{"n_experts": 64, "d_shared_expert": 0, "normalize_top_k": false, "vocab_size": 32000, "norm_place": "pre", "norm_eps": 1e-05, "attn_scale": 0.125, "train_tokens": 971500000}
Below are experts of layer 6 (counted from 0) of a mixture-of-experts language model. Rows are named router (the router's row for the expert) and show model dimensions 144-191. Each number is 128 + 24 x the weight over its row's rms, rounded and kept within 0 to 255.
After each expert's rows: "gets" lists some tokens that make up at least twice as much of what it gets as of all text; "comes after" lists some tokens at least twice as common just before its tokens as in all text. This comes from a sample of Wikipedia text that the model never trained on. Tokens count by the router's weight.

# expert 60
router [ 78 107 130 120 125 111 112 128 130 120 112 130 129 121 128 127 145 139 135  96 141 128 123 146 155 122 146 166 116 131 106 121 170 148 145  88 150 147 148 147 155 112 113 155 156 134 110 145]
gets: "|", "-", " |", "=", "===", ":"
comes after: "\n", " ", " DF", " MF", " Genus", " FW"

# expert 33
router [116 119 117 104  95 123 152 103 156 123 134 102 109 116  71 119 155 124 130  85 139 195 133 143 149  99 101 130 110 106 102 119 130 139 145 117 120 129 134 131 141 109 131 160 148 144 133 157]
gets: " 1", " 2", " 4", " 3", " 5", " 6"
comes after: " |", "|", ":", ";", " on", "On"

# expert 15
router [113 138 114 103 128 119  92 106 120 121  78 115  97 103 131 159 134 106 133  99 143 190  66 138 159  96 112 171 101  79 133 142 149 158 154 120 124 162 141 117 119 104 112 164 140 114 100 139]
gets: "-", "/", " re", "s", "c", " de"
comes after: " ", " re", " \"", " a", " (", " un"

# expert 3
router [108  74  69 106 119 101 125 138 125 140 110 109 128  92 106 126 161 109 145 101 154 196 142 129 154  83  87 176  92  97  71  97 147 122 129 117 131 138 126 154 168  94 105 125 149 109 119 166]
gets: "th", " first", " second", "rd", "st", "nd"
comes after: " the", " a", " The", " first", "th", " his"

# expert 44
router [ 92 105 114 102 122 142  79 106 174 129 141 107 122  88  81 139 163  80 170 120 141 151 156 153 121 126 123 134 139  66 150 101 126 135 140  87 141 139 164 153 167  95 116 170 150 137 117 131]
gets: " (", " ", "(", " U", " [", " c"
comes after: " |", " (", "W", " /", " medalist", "E"

# expert 37
router [140 141 120 104 102 106 159  90 156 120 132 110  86 129  86 127 145 117 120  90 132 203 142 160 152  90 110 112 119 129 112 102 137 165 132 127 149 132 151 105 144 110 171 144 158 147 146 165]
gets: " 2", " 1", " 3", " 4", " 0", "2"
comes after: " |", ":", " 4", " 3", "/", ";"

# expert 56
router [ 98  98  96 105 122 119 108 127 149 132 124 155 117 120 151 151 157 138 162 108 127 126 113 147 152 110  93 169 113 111  95 124 153 174 160 101 161 140 143 165 161 107  99 128 146 146  99 124]
gets: " |", "-", "|", ";", " /", " •"
comes after: " ", "\n", ")", " —", " 0", " 1"

# expert 59
router [116 109 125 103 124 119 140  91 131 112 113 134 107 118 135 122 145 138 144 105 123 132 103 135 133 124 104 133 113 127  83 137 151 166 159 104 166 125 140 169 182 110 132 128 152 139 101 138]
gets: " |", "|", "-", ";", " -", " –"
comes after: "\n", " ", ")", " 0", "\"", " 2"

# expert 21
router [101  99  81 115 102 114  85 125 145 136 121 121  98 123 120 158 147 133 136 120 134 175 111 157 148 104 114 140 130 110  91 114 149 117 148  84 127 155 149 170 142 113 106 158 171 174 130 147]
gets: " his", " the", " He", " he", " The", "=="
comes after: ".", ",", "'", "\n", " of", " that"

# expert 27
router [112 108 136 119  76 121 102 161 146 160 133 103 120 103  78 145 131 110 132 127 136 180 108 146 185 118 135 164 103 116  69  90 141 131 167  79 133 125 174 152 167 127  86 157 127 147 133 129]
gets: " was", " is", " had", " has", " have", " to"
comes after: " he", " He", " who", ",", " which", " It"

# expert 43
router [106 126 121  90 115 128 105 105 152 144 138 127 123 102  72 132 155 104 181 165 126 191 105 116 135  96  66 151 107  94 114 152 150 130 129  87 136 139 127 165 147 116 112 128 111 131  88 119]
gets: " ", " 0", " (", " L", " No", " Team"
comes after: " |", ";", "|", " /", ":", "("

# expert 62
router [100  99 110  99 114 112 135 127 141 117 136 120 131 129 131 148 146 101 142 100 122 128  85 125 134 150  88 176  89 133  87 143 159 140 152  82 157 131 134 124 134 103 103 113 141 134 112 120]
gets: "-", " |", "|", " /", " •", " by"
comes after: "\n", " ", " Candidate", " Votes", " Title", " %"

# expert 7
router [ 81 124  47  97 125  99 140 119 122 140 136 100 110 120 133 154 171 127 173  94 124 132 119 145 135 109 106 136  92  98 130 140 142 148 151 100 154 126 156 128 160 131 109 131 144 146 120 140]
gets: "\n", "′", " anti", " Anti", " non", "5′"
comes after: ".", " |", ")", " information", ";", " (0)"

# expert 45
router [118 121 155 102 136 133 113 139 150 172 132 136 102 105 119 181 153 113 125  97 149 190 107 114 184 109  95 135 117 157  64 130 130 155 150 100 117 150 141 182 132 108  89 126 104 129 125 170]
gets: " and", " with", " a", " to", " had", " of"
comes after: " was", " to", " were", " he", " and", " be"

# expert 36
router [102  88 111 115 121 109 120 115 129 141 128 125 120 115 131 151 159 114 154  99 136 136 117 131 133 118 101 135 122 154 108 113 160 107 152 113 144 128 121 165 137 105 106 128 150 115 114 142]
gets: " of", " the", " New", " The", ":", " United"
comes after: " of", " University", " in", " at", " by", " House"

# expert 6
router [100 131  81 108 100  82 135 112 116 158 130 121  96 106 140 131 158 130 180 116 130 129 123 134 156 112 116 154  82 122 126 121 164 148 171 117 195 148 137 153 166 129 126 151 154 109 117 144]
gets: "\n", "Singles", "      "
comes after: "\n", " |", "==", ".", " ==", "==="

# expert 34
router [122 117 125 121 101  92 113 132 155 149 130 100  99 130 137 166 149 108 170 104 129 133 139 146 164 107 106 171 127 145 107 153 127 149 168 106 155 123 117 186 149 136 119 128 170 155 114 126]
gets: " the", ":", " a", " The", "The", "):"
comes after: " in", " of", " at", " Coordinates", " to", " by"

# expert 38
router [123 121 123  81  94 115 136 105 146 138 153 100 105 113  58 122 152 115 117  74 128 187 148 149 137 107 117 118 129 117 135 116 122 163 130 131 146 147 130 125 130 133 132 147 160 151 128 162]
gets: " 1", " 2", " 0", " 3", " 4", " 5"
comes after: " |", ":", "N", " /", ";", " 1"

# expert 42
router [119 140 117 113 143 137 107 121 176 122 137 130 123 124  87 138 154 110 153 121 143 181 122 141 156  97  89 172 131 107 135 142 141 159 144 109 120 151 148 133 162 118 157 127 132 142 130 156]
gets: " ", " G", " D", " P", " S", " T"
comes after: " |", " (", "|", ":", ";", " \""

# expert 35
router [110  81 111 106 129 119 129  90 153 130 106 111 109 115 153 163 148  87 173  97 144 188 107 129 149 119 101 149 117  93 100 115 127 153 180  92 117 132 121 170 142 129 113 168 151 167 113 128]
gets: " the", " a", " The", " an", "The", " no"
comes after: " of", " in", " as", "'", " is", " to"

# expert 19
router [110  87  96 113  92 117 128 135 136 116  96 105  84  96  71 124 131 142 125 103 154 200 123 165 129  92  99 127 122 109  50 112 164 136 169 110 122 156 154 151 124 144 111 132 125 165 131 123]
gets: " that", ",", " which", " where", " when", "s"
comes after: ",", ".", " that", " In", " to", " However"

# expert 4
router [132 132  67 126 128  99 128 103 136 138 127  89  97 115  90 114 134 135 146 130 134 132 135 141 155  93 133 141  94 102 129 127 142 151 154 103 131 129 160 126 158 120 120 120 140 124 151 164]
gets: "\n", " (2007)", " 1998", " (2008)", " (2000)", " (2004)"
comes after: " |", ".", "\n", "---|---|---|---|", ")", "|"

# expert 50
router [106 112 129 108 146 132 121 137 141 122 122  93 116 135 103 174 142 135 159 132 147 163 145 150 127 132  81 168 115 113  63 114 131 150 152  94 141 135 121 152 158  98 111 168 154 149  93 140]
gets: " to", "See", " Total", " Species", " Preced", " See"
comes after: "|", "-", "==", "\n", " •", "See"

# expert 58
router [109 125 109 118 125 117 125 127 117 140 153 107 117 101 127 140 161 124 126  93 110 131 134 133 150 131 126 162 100 129 119 118 143 126 113 110 171 121 130 178 163 116  97 127 163 132 101 134]
gets: " |", ";", "|", " 0;", " —", " /"
comes after: " 0", " ", " 1", " —", " 2", " 3"

# expert 53
router [107 106 106  97 120 104 109 121 149 132 154 100 130 129  88 181 148 138 162 147 128 148 131 142 131 148  78 145 109  86  65 129 118 163 133 117 126 161 142 143 120 107 100 168 140 140  97 177]
gets: "\n", " by", " Born", " Genus", " Country", " Coordinates"
comes after: "-", "\n", " •", "==", " Preced", "ed"